{"n_layer": 10, "d_model": 96, "n_experts": 64, "experts_per_token": 4, "d_expert": 32, "d_shared_expert": 64, "activation": "swiglu", "moe_layers": [1, 3, 5, 7, 9], "router_score": "softmax", "normalize_top_k": false, "routed_scale": 6.74, "balance_loss": 0.0189, "balance_bias": false, "router_cosine_scale": 20.0, "n_groups": 4, "groups_per_token": 1, "init_std_router": 0.0223, "lr_router": 0.00114, "vocab_size": 4096, "norm": "layernorm", "norm_eps": 1e-06, "tie_embeddings": false, "optimizer": "ademamix", "lr": 0.00127, "beta1": 0.9, "batch_tokens": 32768, "seq_len": 1024, "train_tokens": 188400000, "steps": 5750, "dataset": "wikipedia_en"}
Below are experts of layer 5 (counted from 0) of a mixture-of-experts language model. Rows are named router (the router's row for the expert), down (a neuron's output weights, with its number) and show model dimensions 0-95. Each number is 128 + 32 x the weight over its row's rms, rounded and kept within 0 to 255. Numbers have three digits each.
After each expert's rows: "comes before" lists some tokens at least twice as common just after its tokens as in all text. This comes from a sample of Wikipedia text that the model never trained on. Tokens count by the router's weight.

# expert 10
router:084141074060127142160095121153112144183164148142108100113121040094179129147180153147153117099130133176152112140101184050153143139145176102091159164086171068136141130098126127145087150178116173104107152136126119185131107135136062101150127158087126114142109116077178122107121158077159130115
down0:120086128108104043134153131135145139146114100154132184142152167140225147138106114144147130089161086118129106181138064108103203103108146103113115148129025177106150124151112131178106111085145134100187119110123125121095182138099139126128150103074095127128099111177154146144099160128155068154
down1:128126130159126107152122144098095092154138177094097123158127147110119108096160133133091130138111220156125161020124132188136096144087161130202186119107072097135119164101119183091101122153127122082200143164184122106143063192128109104112138091170095147140120114123138123099121134139102155116
down2:061134126113129098048077091104090110142158078116162104179093064102196123106149134116112162126118127135063128154150125111107131117146118127145164188108183131112136128121103135105183125078174155167185122137156165165119216168107102108079128125158101129159129154150197113140088131152121146117
down3:118150130137088107119155124182145167049172141170104136064152107103130111105077086137130074097166156116100079067117130184153142133160105045094200125130149100148127149142123112094104125138138174116169134179170110126161126176118192107165153161132148168154096063111107146128097115128088117122
down4:154171152087159104066132101137140105144157148142130073183140203170119127117084146160125096115133062138102109077124163100099122080153103080080175078185136050107141142078071149142119150156177151174127174134120118128070183140170103156100126107143137114165133141096148111107110139157157126138
comes before: "or", ", ", "or ", ".", "ment", "ing "

# expert 33
router:133066135141175090107125136117120121087177156125139113147066138159090084036093182151136126137136118110114109149069066124094170060174102160153115062142137146114125175118117103089164164139141169120148087144154137165151127170090140116149157145118073153140102153047119166124150114159140177140
down0:171098151132068136202126079103150135140116125133139187162178172134121134073119073111151144103163109116140103057125160128114192170180160124097153174152093109110098146164139154093141155124091089138051105106061130071164133163142096139142163126148123147086195135147123081124132161146098117132
down1:115086156112146100090089174105110143125148157172115153129160108129119096155172144136113172139154162083165115077147171098176141106096073158170145128109153102111144115133096090101173077153132141152114166117073079055049142197131079122109112121165194198134114114133148122132132106176160110096
down2:158176182146097142137107143201148185130131144103122133148144153102149110130199106148190176175051130157103140146124120125143120153109141101054100107133073092116122098158091088128200162152199144126097142127076101105089132167072123085125084139157124111076134079130118140099113124161137117105
down3:153090120180173106139185110189100136123159119134178140145110159150103085148122160104102107110178122140097153138064100190124126111163118053119124143106115060097103117135126143127120157080156134069206136136121139111155107171145089038151128132077182103105089131100107137159146115123138132192
down4:149091133055129074107177119176107111109160158122120125129137174164120068113100125110145207103144161134101160129142114199129148153139157103118146132094124102125162144101138127093089156165141163131168085156108082086165075126106125072082195129128168080106161126076102159201161078124121145134
comes before: ", ", ". ", "that ", ": ", "\n", "."

# expert 0
router:193103163057146144079096108175067104136093149064145108086120111190142092089136156125184132099107125114150112058135123143120107129113117119136123133125146116138124131087197147104146181167135154166150113093163113156050156114159160200086102104164141129103156122123138140141148054093153119158
down0:112046126110135112082130127140103075149154131120160104087071209105105119139125113113187118134149127138157089097169132125165091154099119125130091165151168122099182148094078087104109148128037135131192141134145119139157158163141120142085171116098129178139140093117127192195127135086135102184
down1:088114116189163149140101077169113094122139159071133142147160146138111076119147106114111150117108131142079145132158133086145097152140066126130170080188095097159148132131205182068168117127102123150108134147160189087062158115085145106135214175150088124131156152154127143110106097155129079107
down2:136111134116079130112198101181132143124139145124154181173100081073068118120147091181136178146101145094062124110133148181169122139107171093110129204110167101190172110100118133152173112125115114056118087120066112122147081083118134103119094128148129142115108137112156140124135167168199146110
down3:098142046173104145215185135119162132120153141128165106179122069149105139137181097187119160127121141138123106195154161123115170104141143075136153087120148111081052117147133171140135105134173125087088168132100114097144085126115095149197130110134125111113069136147119140095133105124108065093
down4:127126094198172188110152134151066097138089092134105067204131082113071125149079084150097093203092124143148121138130108100083130144119131148128138148142120091106103110200142121148097110138094130098101133111192155154187108133113116153125080117171171134091135144180114159107093171162146143087
comes before: "the ", "a ", "his ", "its ", "their ", "this "

# expert 45
router:132127093159159130130148125062144105184127144165158070133172116164130139124111131147083171137065066128061097180172162124131128100094161163135074080190106132090103114115115106141136119101111171115137163131190209104175138136142134112128029117112127183133107158116122117089133101135131119107
down0:104141099099196120092160110100118133121161175125122069173137126152143156163088107158073158106132061119068140189164181094162174092127063138102109130105103146129117082173144144101131121095100135158116139140183110127143195098100101119148186167109195125108078151141145095142135111130066102114
down1:141147188091153108139136155133182123099072159125115105152158144152127189185144119110126163056103132135134154141151114097135187184089085084140180113155083120055139119141090126114106135098150134129123108124177138147112123109122073155195068171182113143142087179091112064112076104135150118148
down2:097136146120140111129107161123138081086126170142080109165148123121070187097161165159163154126115150042093123161112159135137082086138115171133102188141134111149114041100122161093131125143127081113209111150175116114169147149099098108099115125119147152172125158039164122183095119145108112160
down3:115114131156071144142066108172131064123138120129160179127094138136099116136183194195144130176108124109112121161132153123116124095124170172062114146113063136086150156144142184099094119177122140146124101116129159099146060169128132102074140141136146107145207103087158105133151120066150106067
down4:146112119153141106117137095168093181106182179043184093111078174073129152105213131074150159144149124046172124117125101158159114104122132185145127118118111091122124090125115115090138082129126087121147128194204133140118142123132133124158136117140118164163156111114153113081105093150079132171
comes before: "to ", "in ", "of ", "from ", "for ", "and "

# expert 43
router:165081172140118156180074144103089169134156121075169173189124140059151094145114119094070096157191087133154174078091070151148158076138151096111131129149122152114144152115137117124136083140114136072147077162139187175104141142174142124120126100132152169117185140140142165119113167100117103079
down0:131127131120129106154112157129108101145114094090146102103150080121145141113116155133080093144154092106181167113149156156116120139096121084149098139178118111114149182064089090153084175119144078149134095108171166171160166164153126063132142097192093183144115100128100082173125155079120157234
down1:179092127179114140080099082130102124137082181134124101086153136206077146157176098136093092114148112173125113182097154109083128155173072167123141115175135177123111129057105179138139130145141138150135121133058088147159148146140099121164167143086120068137084132073123127135125151099139119193
down2:102185161158140087170138163113102109146125108136163166122120208120120118144072140088127126128166111098178116090158090132163151164125151066046118129169144141140153160158140079121049082128110116112158108124129141137126099087222122080119136135155117187111142081091120164108121121070147153096
down3:108100142122094109198135142080157156096168124189147145112137153131135066106035111124133122192170139104117147140140119099164149190124061124129116146141186136096144131146142116116060124126087147137196069104123112164136110104141136154067098176154145144091133186119145133102091139122153083072
down4:164105154150177106164140111130126127071121119109147111159092145151162152084165141107092162073186108163090176063163095109117143108120232168073103191116134128117127143075087120099110128126202136128124094175124148196150139133160118094116098109045105137137122124116086151134131132121117138156
comes before: "–", ", ", ")", ") ", "), ", ". "

# expert 59
router:141158097100194122101142144158124093212163068133133102114099139087150097141132154144177050136152112103114092084175174090109109072159120131167162185066189122105108167126161121079115118106057128085077102139111137143137132118139129129192130141149087150122137144125095088149121159139148176137
down0:128162113132081133132106119135086105163162107108110126085176146125138109131151121127128115155140167123099151214125171078144073098149070103140114136099114166168103137126130155110110160133158165100191129106080120220141112104060183123125160135108129071083153160158056100129104202127140159165
down1:049134131150073092173095115150147070108140102087139170072112148173124108138140174121096117139175105158096109166134130102162121142126136147085137100122198171133140173155106137124155135068122066137172136123128168181117063122131094059107164169160107092116184128165134095101100084154148147091
down2:142177132165117127102127065132114149171087145134134178147099137152111147059146093099165199136193126082124082168137117118103145114095104126099139186087107094131117159144124107149205090166144104155126096146071204199097113146173137098157088100116126118156137145092125143112123162091136066128
down3:156103120118115147127092102171102126120131118120139149140210112189153140094105090172138130151064130148100198104129163137101134176138100177111156106123076109127065119149153135144217109103136120053133105090165138159179137132117122129150072162131163127156110155069110123171122094119171072069
down4:184084067107121131113168129071172100097100070145140146143194165171142095167168129136162137149124143112145160177123112131081197094108171149118093108105145116093061120118132081127142128135154133154075119123076109114112136146182117137107150092122083157124111158191085092162186114154083132181
comes before: ". ", ", ", ": ", ".", "'", "-"

# expert 26
router:072094111128185179078136091171115036123128128133099119129098088111130135155106123117124157129096135137181152142101179073136145181077141122118183125113103107142175127121086134154108181098124181090098136110202154119125132154132116089137128117153119195150149086151086132055170186123116167135
down0:121154165103072152120074165111069111149065082181097164157099173136117119100107116091116150132110132149133131164172151077166127163096093137120123099185107158116143178140065117175123115088121162212143161094116140115126136067142134082124140145093154126166098059170194138152126088144136117143
down1:044187135168142135109056143111132105102093128093088159158170082120161149130184095114127147178099059091127149123115138096215161127066185152116192113129085133152106105152137102108147124191079123120159137110119167140157122144085107127120159110102139183130110132096127154133108160143145169093
down2:085191103170139095126117076105141069078148161157095113145169159054168114137103115172113163054166093131109139084095170097105139116084126159145160129104154164185196092103134181146063145104116152121138148125110133179175121157123143145142085104138093117116142102150108128109136124080094178158
down3:190168114083183068124058188115125139112126118106155152156172166159123167112075070114173123168135145110107107149114098111103078157111176138100185087128078097166144103102116115118152185084079130128153185131135077180084117167100158142107139133138140141145098107083124135110166097131168162104
down4:128088184132122094127139104153175124160139125101116149090093080168095165102129137138094145147104163089083184061131153178101137065031151091150125139107133128198115087148146138180129122148148114133120116152176155098142165129088080125111102091105184153075099163155123126161187119093144170138
comes before: " ", "ent ", "ent", "ents ", "ity", "ence "

# expert 40
router:125134125173130045117090118132209076130138067134167106112141130137113160182082140089161078149120126116077110106116102071132127145126167123135155151123079144079098152144125137114111189169166151099146084105153124108132140055124130075174136135114170115132155088160140094179105163151179186089
down0:154086127157070188154148135116152067134192171126159084148188074097139118138132152175127123100133162118119115099126191123151075106118170116175125132156168075106060188079096125128129130071137096124100102122096125128129132186162047122123136127186159131078130126146134160130151145107107089119
down1:146132113096162139154157161144192175117137061102024103141168122180111156137163135100160080120130130122098170119117109124129208119149114142128132137087102140129131076111121139109106111145081141056157155166117151122124109096111150119120156180053124154116153109118125126065106181179104197154
down2:131087139099151096116171144138116136097101173192148148121096181156117125135172120085102137148112112123163139179089118154178113152155132115104076102079080230110064167178142134106090100159137109156119070127101109151150128102106092118081138183157074092162136132200099106156127117128159161120
down3:079204146125125135126147102105114116138120058076117114124104103096168091080054102126169092073111136158179142126165138115147108088113161123172104165147165124169177146155111136093105163147143108112177121120151135156115155153134079123111139092041203138147138170145097137152086085185117161113
down4:105146173136129172122137131116139171173131135111069090167136118177136167116130058111201137174119122141127122141109178135073173099102109123079081072086108138131122133135120186104170131111103156140123200159124097093146133154069121105175091235077109137104099147145122157117110138101106113160
comes before: "y ", "y", "i", "i ", "el", " "

# expert 11
router:118124115184068068187155115118155126092164139092114125126118071118127112162074134123153136080104081176103073138185097123155186133151148165127131142179129125154116088074130141212122112118095143104071154099093098145162101129181124147189120127122095109112122161082151081118123096117120185168
down0:211147123110133129092134145139072077146105135152109188127161173157107170135163133127143157084087087093142155169133149154136068119149130172173116076136092129089145135104151085067129087062118112122109146086125159091137139113208120193158071136086118136117173122116097146145156179085139120133
down1:092091143138121113147130117132111113161148172137124160120204113169147063082141093154163170139168098103167132196162095099135097070083152083137100173092110121025129112122144139048134112134147159156155152171129144109106169123122163128138106133081117116128148186129140108103150136073194112107
down2:069135136163143080135166071188099157132110105118150115135110154115142117108154091102126198131099142110088060115120100127129160170138163167146125072148183077134108164068110115197113131095117187155092141136133090103157071089172155116129133134090221115167123131092141125117123127182142124163
down3:097157135164143043117140108065102164115152138103127130157138083151129127136071147063116118145169118146180129096073125153125198144103157136108095117160108149169084112168151122091136130151120134088167111077124114114143106141108108138085140129142141121080107097197224132126099144184151195081
down4:057158104085117182091122124125159141142102109150152159116132088158110139139178142161160092126167155152157118148177186133117060081151115181117147091083090074088174098149102101118095147155176096100202135067128157102135166099141163110086126100113110053117175083135164139136132127126144146130
comes before: "was ", "is ", "had ", "were ", "has ", "are "

# expert 16
router:124116087162140158151142085073133125141057115094117174093197072142095092136101193123115104134142135084112124110189117128176095131142127169180130172150155109081133124155043121161076119152144103168132195126115138124095172149151133105094172155056177130130132115093109094124112123176140104133
down0:074115140092106112168069130158188114139169068121163108164123103158093177123128108154103160102159153164196138052112143165066142112145174114107147110114091115091143126159097151156061177122150096145088143128111154140081112169182111131165158179147152111109155094095131079129145093140188105116
down1:148132161083091120129123127112095090199117112176141051076128181091082040109103108099158118149114137175126125076145085167115159144134123130096127140172166135177116124087141128182108135108096113128157136126160089155161085121106122148101055119141136154113152164156150200182118096143186142106
down2:142114134108169149109096107155111168160107142122150109125126110083105173116156118143142092162135097162102092138112119062151106174092114117168151206135117121145091132128138077211077174065099103158135123103156115144118140146126144184073111142095141218084154128087148208096109071116123153130
down3:106153147162137125102095125102082115125184157134101143163147115109169141173186176144131108121139115172114181151100191137171118108157142141167060102121091121149126185142090124125109074135153132137169126134141080101154076088146061073116098100122150157094078155051176126075087142168141088128
down4:189116164131094159067120133131108127166072158164169110071091126130150085148145107160110095179137127111157153094112145126088139135094066157128054143138147128125189179133163153141133133137109105068146095127166135088113108115107138174107161082106149141129191190054119126087089093127163180118
comes before: "(", "| ", "|", "MPC ", "of ", "^{"

# expert 56
router:145113135118127134186162170108139114104088108113128181146111085170137142089120143120104057160123164191125127099111130133184134154127123118140109113194116142113156140143112178096096086111101148080126102134142096094090101102106143090103128134134222135167080153105197020150143150138127190116
down0:167120148156152108081106140074182085064100146153112102154115142099076110102181181095100115139122178150109166135096115139103113071122154185144213148163071096073079139170130165117166188117111101125143162103097149152141139105156095137155131128160106148111088137100098127089139097190134154163
down1:143125104150103137173086135114137083154108096075124157103122130122168136146129154093110127134135075111111092153154136139167099121062148125107141179160114144099164163180085141125041066141087174107127014138195114107118197138137123152157138107149153083159152097189119154147132147112144155129
down2:138090117109159097120161090107151139145113116152100155220159122172119098126079078114133121133167105115106111072119151135099150131126145055082201152132123201125168129140047146146091117121051116106107093147114145116078123118122120124181160146093133147141153196152139107144148145086202132100
down3:141110112169100111102081116210144143110108178093138144176140105140082113147125134133038127169147099158123108085124147101116120197145204147148123136140154122103129127120167112099162089135203057116127155123129187135144129074133115111127175168121102149115183095131102136167065099127119064105
down4:117092111196183166194114138136163120139109164118125123143145113153109192068162091079104150172070080118155198132089138138104173124086149151132125108069159123042149140138105149137141142116071106120100125100157130096096133113191134154059131152120145167161134152066096154132111122133105153127
comes before: "\n\n", "pe", "por", "p", "par", "b"

# expert 61
router:154140126163143175144141041093154126095091102148125133109145147167103074199119170105129088121075114093101110156204152156128192106130108148121111127154179163152148063128153140140125114144097165150102180131113165130118088171100188095177123159085155098088079172148126079137116141121170123155
down0:097097149145075127097142155154124137153083084124107114127104153122138072095133135156129105146109077145146092135123140105142156098141189096107120150133120137096087063176139183160173068122169081091120121100154099153107096199155159171135174116207114176177099139134099068154093108140148107195
down1:156127171116135163149093135113110125190133104179141103084113131180123145161115075142151190156077104151168099101061127073154110117160161139050129106097101059138101120111190142148069165099144170130103124091163088099096118181110192137130092150150125123123133159153125161125117080106139079156
down2:099069138130130152120114144142129110115082121083194174106080110135115133164116162136113157191155134139147156162160111077124143108155116188124115030132228158140080123042105107080124120153128106121149098067118165130127138114133129118133112147166133151174181071074109143128130111149112144100
down3:072164175206097146094104113184144112166096091157131124208131125099128083127149124083115137173120128156158141133185180150115124129136097067126143134101132134152161159118105110103130209105110099087150068194085122078171137138110162090136158109110101067088090115150152119166134147142139094143
down4:113129158138097158115132106129154123128140114091092147093057146132138160168142197128093105162107099103135174142087110081101146196106097117090130105083109134150153169156174098101123155094113144161158128198161156079191156038133114107137129066183153085103143113124113132091117155135117190085
comes before: "| ", "(", "|", "of ", "/ ", "and "

# expert 27
router:153124172148098100071082130142138122086062160125132128070110061145124117154077123114100179114135145148130103110135177151131117093117084195160123144201139152112182172168122112091114088132090102097157160091128095150141119174149145182088083154159101142122073159112142071182125170134152101160
down0:105180102123173128173173118116121168191134161115124179207114164098171139141126090184115087104146206152155098125134098137129157094097154095044153064158151105077109113165116129090152135092122125102092143147128127104116117124169094119117135152149077147121079176151143087137144098132089066113
down1:152126153169089156085137090168122139121121120158115209136112089112134116129103143103172140177104097089147183173146145094143161159183188141059097113085120157167134081064147104159120181111136137094154083120076130131176044113144133145141160157105117068120151126135077107137159096107094126109
down2:108171149161125092115106127152173132159129108112147116165129120076100158108243131156117118161167074083201177157093128163114137097120117091164156123097118131083097116163141181092095119164192145115088131134089105096132149084127141132120176110146101120169097143112116186111093146046131099128
down3:128193107137137103185159117142161148185134141135129128175135119079116148152156108171063150156143176091100094151139116129107156168100117133117162011103105125091140113132083164094161148097183095126136148163148125110110122089122070116159136105187110096138121160170060100109127163097121063132
down4:160120120172095150121103118143189166113143183087190058113151102104141174164145123111153203152141175099110144095089111168111109101131128137135138090094139157144151079139080127169150148114145162142117119101187126170102085154115129098117172122120175100116067118060136117092109142132033090152
comes before: "the ", "be ", "a ", "have ", "than ", "of "

# expert 51
router:142122096072148171187128091132120164122144110098121087131091196068133125159108157128105101139126109147139072116133129147102075127114230161138134136116150121131110084136147064152145152143065151086114156123181167103143085146119103130100209151128143084192170123122114131099123168073178115114
down0:198154103131135051076098118113118138116133119150112130118141110129154115136094061136164106096179101151158165115056145089083141102200123169103133201105109133165175119102147147131069158135148111153173109130154103088126122144135139078179097081141042094150148136173122174151150093121123129133
down1:173144123136038077064122152118153148150164108103160146101146169158176116119143150102119078082114174115168127089102152127155125126086119102106160166166155128160137125098084146139126131105123142143119127056118130234158136149112094089213154100121183148090107136125147074135182151152126120126
down2:129056093080128132113100123132151078100129125122122142134093174102165100129116125105171120149076130161135091151134120161199160105107148131102127114130148125129123085147125160094107155145105071067073173108145113135186111214140134125177122207067119116187154086158182164141152142134186108106
down3:171070068134154104178178134185106141171104114106133138109139171102158098133219114148153159140102140162156113147144162125144072182078153158168132090152087094128131148114115102088069077105126103111105126150126101152080085153097175072121160189125151099120128085135128091131122147068154123159
down4:135108145130111132142101103146118123125160114126076139134193140078098097121175135106146105144112138178153142146161151072158134104126137072121149194169146121087102153147143088132106089124107139169113164143024165112147113181155108066113117200083159137143164190118117148127137025118118151136
comes before: "0", "5", "4", "3", "2", "8"

# expert 54
router:102147154113179162146107087140238125064124102135121187126162144142088081152093141073135119155127132159119097177144166122176157106117146151160117113164132147130144150135097102188154118125127139089117182129117136116090076130085127106129087139085168076183077090107090145160080191118141125164
down0:161124201170083138133143107162148050113072159108078105117079131161081115150137143082138137156113126140061101070096121141114155136133063086142089165152189121152117152101167163141175116174128166144184174191085116098160142120115133070132128122129096134100095154159132100125131085172137134129
down1:086115170142135067132095126136145115053143147137033178081108069141161131124127157125167175136109113142100122147045120114178125116133131172127151134125162156144131144119144099143172144097110146109160115117106127082133084123180128177130102187076109165150171059048166152139109167140130134123
down2:127066137110137112132137113100093150167157139138129092117098098071126093155022105146115082139112093151119113107142126153083103145175101169137109087179182130159132171115127136144064139151059157157145125165103092140190121124163169123149195116127155177124079113120143169183130073133087097133
down3:142088136113169077127125102164141154120103177165128053153097068115100114123111096149133175110134168089160151129114109146072112115171119142132087119150149123137087170134182125219121169151112097115138177146118109125162229109168119131070133122096115084119123103138143142076156094137050126154
down4:137116190125064168134162107152075150113136124072096133137187133160141136091106117053098099098114163184137173122092113062099086150174109100188104144148089096147107130109126177126160152131107119193123129120135080098152141102111131126147127124135126101158196197078153129127095145081139188111
comes before: "| ", "(", "and ", "is ", "|", "="

# expert 29
router:153082142120137213154160121122144140132163132088123061052127095154104141198062137161095053179134161143117176136128120165169118155121133134137140113128115046176101119149077144097143132143163155110090139093127151125135173136110121118117131112129119169110140090057110064088140152162100113166
down0:159083109111135105174164172116073109132133105082145103093156098123159135135206148136101112181149158171139117139155125144070151177082116107140121137167137156103151128096078185121174146143220149119125138080123143108154132104086110114117103121076097102115087153061055115082138117187093120139
down1:176168132160142119101151103138189114178172193153124102125105137046127191182189113099164111095119107091080080119099110159153114148093122096107120078099117127151108144153200087120134134139100093138171169161094132127103106140144104114085057156076124070117138138135124116114157119175167151156
down2:090199172225103142136083124132074114078160119196124152174198105103110108121053092137089100116050129160095131158105136163089140126144108140133091164151179122135132139096113121104134120122094138224157166123114125168104108136153143112151117125152160099099146135133128165131106091158140110129
down3:204117095135142169105154086186103099107099141166138129131123133137127160146045095130179135098159117105115138136147117138150072150139200178142126108114102155145180054094143115186137107081105133092152096081120118138129128114140140170160059126093068147124101142102155126170138142110100053179
down4:111128118132084101102164110170090141137113126114129215111157159097110147177113134125131164090151141167082105104147135178096163197127080067127137139127050164152125077110176117146137143117196105155206151134094182106149099130188080109126134089124082085081129119111111127138149137097169116145
comes before: "\n", "\n\n", "\n  ", "by", "===", "\n    "

# expert 9
router:129172085150117125127099142169126158104126139094127105106170110242117156077169102105120126119159124124174104175123169138153154129150113154119096176061151071156099191151158162095121119135104137132088140113087140162128119163061141132178116133068159080185081122116063107107090133127107153126
down0:161061100098172140091127102127195136107153181100139152052130117227144135127111157167177128162182126115075149144118147137097047089142186112112110167099138132132153106079126123175123165133168135120159099133069168156128116158137088110100137169088113111119144112093121105104111065131119140123
down1:166094086151153119157121126135109113099116140137085199097088168237143172154123113164125139090151107132088141128119165125115149103108112163103098112118115140180072136072161173102136118160134099099125118125073195155173105158069096117111092147083130137163138153096163140091116032141115141121
down2:134100139077193128140131084098188140073113195117131124064089075255129193165094131145109116091193098110116165159150143119119102174097126129130103171145099116122098136076110113113130116176125112113180153109128085140119147146153113170100126129126108133124141151111154107110126096097130188137
down3:188136097092126170130121131074161181140070141144127136098108114186098128122141203172153116082160089089104145120101130124135056097108149170085076177110113113157155103101139120169091090157175122104147113143126173128116126142139130135104154151070072127142136150058135148135091115147137228134
down4:180130089090168141128112160098155129143139163104099096054066119232145155111120142182160129114179137104119156111114142124122092107088166196082095161123118127162119123130104111129158102158121114114152097100113146181163097127107127131099101185076134138150126162097133129098075063108141210104
comes before: "The ", "In ", "He ", "It ", "This ", "She "

# expert 47
router:155052168097148162166155130162133153165080156138131118078108178127140056156129121195094111160104072068164142123175097121126131093144144140135114145169167119097155083111097131107092148178073073098173125130195164150119105114094163148099123113135154136103144126081051140153125124136122155085
down0:163180125193071119097126173107149113120135119161124134174104146123159116095153089093147136129133094134079124126127155139133193160164143141124102102155158140124174068081015126138157157123177122137151067127157095130131096096089121057095147070145135118188199125168131138113125099138119098129
down1:184059114102110153153090044097146130117105089132116107117085133167163126133130185128121118161129178147165071164083146091112075099130174144127091149122149101188126121140151115149111171129069157138106098119108142189077132106103125175087178083114128109218125139146167096146134112146144172138
down2:202121122162164182112104091140092134169116112084148084146159087130143125122111050135092078131124139169127138077140080104159097205122135157127155136104195104171112157113178100138143123171078077143109144081117192165078105105154124116100159141131075161146147146162073119100161148145118107125
down3:106118113083112104181121148165132112177127115127107114137191166062090134084079148128148145105136139190146134100122118142106157193115146099099173071128074144130155150104153155213140121146140155145131099112161128071078143097147055178184122177154087120103099137145151117107090086103177119099
down4:091143137169126114120157115162124150127129170189114109164123116167115144109124119167139112133079062122149167151084151088157163157159120161169101088162099156097149115087103104101184139149065065173114078145063088113189061147179120090134137189166113104113116159100112118147154167097088130097
comes before: ".", ",", "; ", "–", "\n", ") "

# expert 60
router:123181110108160134161165150144116075106157137091103079098169135163201154075127138117105101130123076074096121189118136121171121122104154173123130129174200186092173136123124114147098111084103087181135196135081130153179129133158144142081103117053111115111115155146084133136149133111172141084
down0:109083137147123080195129156132125105106105121155095130116196114144160131106047071113117203164085114136117113091177154076134124161125049137148133144068161152126103130112141131125161127176169147083115094142131074105080095138130103106180170141177119134166131079146119156186159111112117169152
down1:123139036129144167151096154096116121107139126089114144099115096092160192172214158139108120112149122103125116163102067140142117147145180174163133071127137106142127146129147112207087102163191108165111070144075153131112083147129104102080129156126115134113073142152177096119089131146099183131
down2:122104067084124140167231228138170110108172099162110165128156089151130121187119125184084077147095130124072129087130110113149148155123108121135121098135109107108120135162176137070103134095104134072102109171109155136189100100134086149142134152108173151106088110130100132145139145105180155149
down3:142185118104103158138137147127111182094186164158113140087100105144131103144157079118166087126136178125155111154072161092108160116154112107138123120126181164084090112095100095138179090127147167089125145059027172106154077125162177091122191105160146129192107127146131095172120126131137114144
down4:187173133133159131101094111079083100139107141105084063146116050153159100134068127101119123142077122168133142173125131165167139146160100159155161129176077143197144145133101148119113099166125120197157105106148145141113142107069120065125173093115169139157152061091152112136072111162129138155
comes before: "of ", "in ", "and ", "for ", "with ", "was "

# expert 28
router:122095118142122095128102156078092070109144125057085174089118124151105103140142134119156090149070089151112158122098083155209140139186132171110084145128143144098100144084158118066101096182139068195148165168148123117084110143115200128125107179117096123159125134117178148146099172108144150129
down0:119130140147090133150112183124130164175134119090127112123113127064159126116164119125149088134149177147147132119103108123113184145116106126144147058109159145153115180162100176100129132116124133143055162145148129109141105120153120103159126157152134113135061179087152130183149042118103035022
down1:157081226081166134096089063169115135097098119102136141088097141159154119113068130077141105121159167126079114123135101094124147165137125163129104208087141100177083119093157121118141196120102146123171123125105084122140144176089149152087174133143131161107131162092190157097121106113141176142
down2:109121103139096192104134144118092136139137125054122123062074135157180135130066143080158080127137116132083135094116110133101117147106132135056127165123093192198138143165159145123150090116054126190151136165138176154156075163098125085191166139158122134112156134143169072106141124102130127127
down3:148201123140147165157116154092142099140121056123086116151103160093104187103179129123134044111114155112167133089084081137109113135081121170153114161123137146127137104169081163089154096144172164069088138091117085111122123112123129149117089167191158172155093147192105106149132148139063162123
down4:128071123143138117111100112085133157146130138119108100089164178123178116160135154172135131152036147106117096143167112152181128126094144112156128114136114154115214180135125128161123072070087151153113096112157112087128181100098122157116110130052165122156087148098118073105120135146216146072
comes before: "the ", "he ", "out ", "a ", "she ", "they "

# expert 44
router:160130120139150121122145111154112140124148160121175093142151106117182053126154156138158132110088138140192109143135179096140114130076128111168088137225145125122098192154055086092101189156111165133092108112144145105093116133116101085145082129127175125084176100140068094102070125140129135066
down0:174099155083120188142117167057175102155128162141102105139121172113108053152098159143161111102078133098129131156075069092098071106108183083156118114144084143129146094092095147158169124139105129196181152117109109111133135146104093116119099157155115127119117147105123173171103180167094192157
down1:110100091117183153131120094099155077113135178225174132100145084129143160224141180142112132153137127084129116072098109083133119068137173123145104121115159080161060137110124168146049126132142128178102140145105172136125192098132119125133071107096144106136108104120142138103108136129159167129
down2:150135169074089126105156117167156193178106098092167116141088114139134126118123128135171064109064131146098131158165163152131127151119086133088101176097138128155174153116148073131107125161134131048168139094172070142080199091109136137081094166113115127103102139168120146190180136112106122173
down3:146152138133151088132146116174149184130109096124090102157117172106164110136156124158080156101165043096103173072174080139135069072105154136131113155156098137094155102149088111095190097135124089136152061142127148101157146120108143122193111176168111140108128096156194158161166143122107066122
down4:134091128091133132125121102073136093114134106211131100104099103104133123177174139125156182119143115057105120114139164082129146058142170126145097166172143137145134153115086114092152140143061202180124054157119165101140160099128156149121081116103137151220094099103145154168144164120116118145
comes before: "s ", "s", "ing ", ".", ",", "ed "